Experts of a small language model.
Size: 9 layers, width 384, vocabulary 18644, 53.5M parameters.
Experts: 32 experts in each of 4 layers, 160 SwiGLU neurons an expert, 2 picks a token.
Training: a variant of SOAP for the experts, 277M tokens, 4230 steps.
Below are experts of layer 3 (counted from 0) of a mixture-of-experts language model. Rows are named router (the router's row for the expert), gate (a neuron's input weights, with its number), up (a neuron's input weights, with its number) and show model dimensions 0-127. Each number is 128 + 32 x the weight over its row's rms, rounded and kept within 0 to 255.
Before each expert's rows: "gets" lists some tokens that make up at least twice as much of what it gets as of all text. This comes from a sample of Wikipedia text that the model never trained on. Tokens count by the router's weight.

# expert 9
gets: "er", "or", "ah", "h", "x", "en"
router [119 137 136 124  51 147  97 152 151 196 130 186 133 136 188 130 105 168 122 144 111 148 117 163 159 105 202 107 157 165 147 101 105 191 114 169  77 144 123 126  94 169 106 134 157 165 132  67 126 160  92 134 132 134 179 114  83 125 108  77 117 118 126 130  58 151 122 101  93 172  91 153 167 150  97 152 134 134 116  49 143 146 141 193 104 115 130 126 118  96 193 155 102 157 133 117  91 162 137 142 143 142 128 166  87  84 150 178 105 102 144  66 128 168 103 145 166  89  80 119 140 145  98 163  71 110 104 130]
gate2 [ 64 129 144 123 140 171 101 132 204  90 100 223 189 115 148 116  94 131 144 129 168 153  88 124 105 171 134 185 134 117 101 143 154 118 152 118 124 143  99 166 148 154 153 134 139 119 128 102  72 162 100 138 137 180 161  94 100 140 114  85 103 128 185 108 139 145 118 143 174 115 125 123 145  52 105 104  68 144 102  88 136 127 102 138 116 151  48 156 106  91 167 167 178 152 154 116 130 172  99 123  86  91 129 127 143 140 182 148 214  70 160 161 164 125 105 128 134 126 144 128  96 166 124 151  71 124 100 138]
up2 [ 94 141  89 132 148 112 123 155 142 103 180 131 126  96 124 183  95 104 173 142 202 111  93 104 141 143 104 133 128 130 119 119 134 114 146 139 159 118 122 123 170 168 176 107 141  89 144 170  72 144 167 163 134 161 160 123 161 189 159 125 152 130  89 110  76  89 140 133  67 120 135  98 123  75 126 146 164 103  59 130 102 143 118 164 211 155 118  76  89 111  97  92 103  70 123 129 161  85 100 134 119 117 130 155 139 119  91 142 191 102 175  67 199 123 101  68 143 129 116 149 108  93 135 152 166 168 184 109]

# expert 19
gets: "201", "in", "un", "200", "ig", "6"
router [187 168 166 104 131 190  85  91 171 167 113 104 146  88 123  70 126 142 154 126  72 117 170 136 184 101 129 139 142  54 157 110 162 137 109 190 121 156 118 127  93 138 150  89 144 129 119 100 137 160  86 160 104 151 103 171 123 147 110 164 125 141 112  94 109  83  78 123 100 134 116 168 157 132 101 145 119 142 195  50 146 165 162 140 131 117 158 124 121  84 144 148 162 124  99 123 124 169 102 122  97 113  96 201  91 129 151 179 131 178 182 117 177 136 127 126 186 142  82 134 146 132 184 123  66  78  64 141]
gate2 [141 148 129 136 116  84 153  82  72  97 179 114 106  77 140 109 127 188  89 127 153 149 111 117 147  90 171 153  59 158 186 151 157 130 153 159 124 160 146 177 160 159 109 137  82 105 101  93 121 179 138 194 129 158 127 124  89 141 154 123 126 154  70  70 127 148 150 133 179 135 109 113 199 125 134 138 150 103 141 106 131 126 177 152 114 168 172 139 154 163 140 152 172 174 131 160  73 174  93  67  74 158 164 143 105 131 129 139 133 127 105 109  78 120 121 159 141 153 127 136 162 126 224  65 115  95 130 108]
up2 [140 145 127 146 187  99 131 154 160  96 128 221  98  92 132 120 143  92 163 107 109 164 126 116 158 140 141 138 110 149 124 151 102 119 123 131 169 102 166 117 171 151 160  97 125 112 140 104 103  92 136 147 163 153  88 111  68 103 120 102 165 123  74 150 120 136 144 150  97 144 175 141 112  95 140 100 169 182 118 143 150 130  91 143 118 160 100 129 155 170 102  84 116 184 141 139 140 128 116 187 156 150 112 137 149 147 140 160 106 142 109  91 195  60 117 162 115 100  85 194 145 150  99 105 161  88 125 149]

# expert 13
gets: "-", "\n", " is", ")\n", " Family", " species"
router [129 153 172  79 127 169 147  76 189 135  96 197 127  96 136 128 120 175 134 124 121 157 156 143 168 198 116 111 159 108 173  90  88 146  54 124 128 122 141  63  75 110 102 104 131 106 136 117 115 170 112 143 141 123 157 163 121 111 124 125 102 118  80 100 135 156 149 121 137 140 135 134 173 122 143 142 123 127 137  47 179 159 167 169 115 114 145 166 139 124 140 124 139 117 114 172  88 118 116 144 165 118 166 141  83 125 195 118 151 192 160  96 182 170 139 105 164 141  64 136 159 169  84 142  91 124 116 134]
gate5 [106 165 154 157 130  70 117 184  82 117 111 137 104 187 141 110 110 126 161 135 128 116 118 108 119  76 117 132  84 105 163 140 145 113 111 120 126 145 124 130 102 155 118 103  86 150 148 137 166 180 114 125 174 110 111 122 117 134 139  74 153 144 161 134 121 117 165 167 103 192 138 142 144 140 164  77 102 142 163 153 121 120 110 164 156 130 101 106  98 116 123 101 220 130 149 112  84 111 157 127 127 108 134 173 108 147 169  97 105 127  68  66 197 178 149 182 111 110 106 167 123 156 143 125 107 153 170  65]
up5 [ 45  86 145 118 172 163  74 152 123 104 108 110 116 156 142 133 136 112 105 153 104 114 117 172 117 102 122 108 156  89  61 157  94 134 147 171 128 132  48 202  86  99 145  98 208 150 106 112 173  84 143  86 112 158 143 132 134 119 114 133 101 135 139 130 109  65 136  93 163 168 102  69 144 157 175  93 185 145 100 125 136  96  60 128  82 139 148 145 167  77 150 118  82  92  97 106 153 136 168 125 103  83 148 114 139 145 128 188 204 110 116 128 154 133 149 130 149 115 180 179 127 161 153 175 101 160 112 145]

# expert 26
gets: "s", "t", "it", "v", "as", "es"
router [204 118 153 122  88 105  75 146 119 163 133 141 126 128 106 128 131 122 115 138  66 210 133 147  89  57 141 165 173 100 159 132  97 168  26 153 145 162 140 114 116 199  66 165 132 141 112  93  87 160 127 157 131 132 128 131 139 144  99  92 147  79 104  87  81 175  39 148 114 178  71 120 125  92  73 145 188 154 140  85 119 164  87 171 124 122 150 116 115 127 134 116 114 141 112 109 110 168 129 126 141 168 118 160 103 161 116 137 192 118 133 161 149 123  52 159 154 191 141 169 155 145 155 122 111 126 100 113]
gate2 [ 73  85 164  84 146 165 133 107 116 146 106 131 202 139 163  83 112 111 147 138  87 132  59  80  86 101  99 130 170 114 131 102 117  82 136 105 142  98 163 123 183 125 115 100 105 159 132 152 123  90 153 113 121 120 111 146 110 140 141  72  94 117 103 108 179 165 165 156 151 147 146 104 121 133 120 136 217 114 143 173 126 124 156 195  87  91 127 130 174 179  95 126  63 126 153  96 170 110 155 166 164 109 137  81 171 128 137 140 174  74 179  59 143 186 129 138 110  79 115  87 130 123 105 159 156 195 141 126]
up2 [138 109 142 149 147 168 166 135 164 128 102 122 123  58 125 143 118 140 123 138 148 117 161  50 163 119  72 138 186 188  99  87 187 152 127 202 145 130 171 154 149  88 120 199  92 104 133 132  82 151 115 128 136 130 117 133 165  80  71  85 114 148 130  83 128 111 120  96 133 139 175 165 144 148 168 147 184 158 152 135  68 129 100 146 115 127 138 127 169 175 102  89  77 126 145 104 118 134 126  67  70 109 115 141 130 116  86 153 106 125 185 139 169 114 108 148  97 138 128  96 141 117 159  73 165  93 142  27]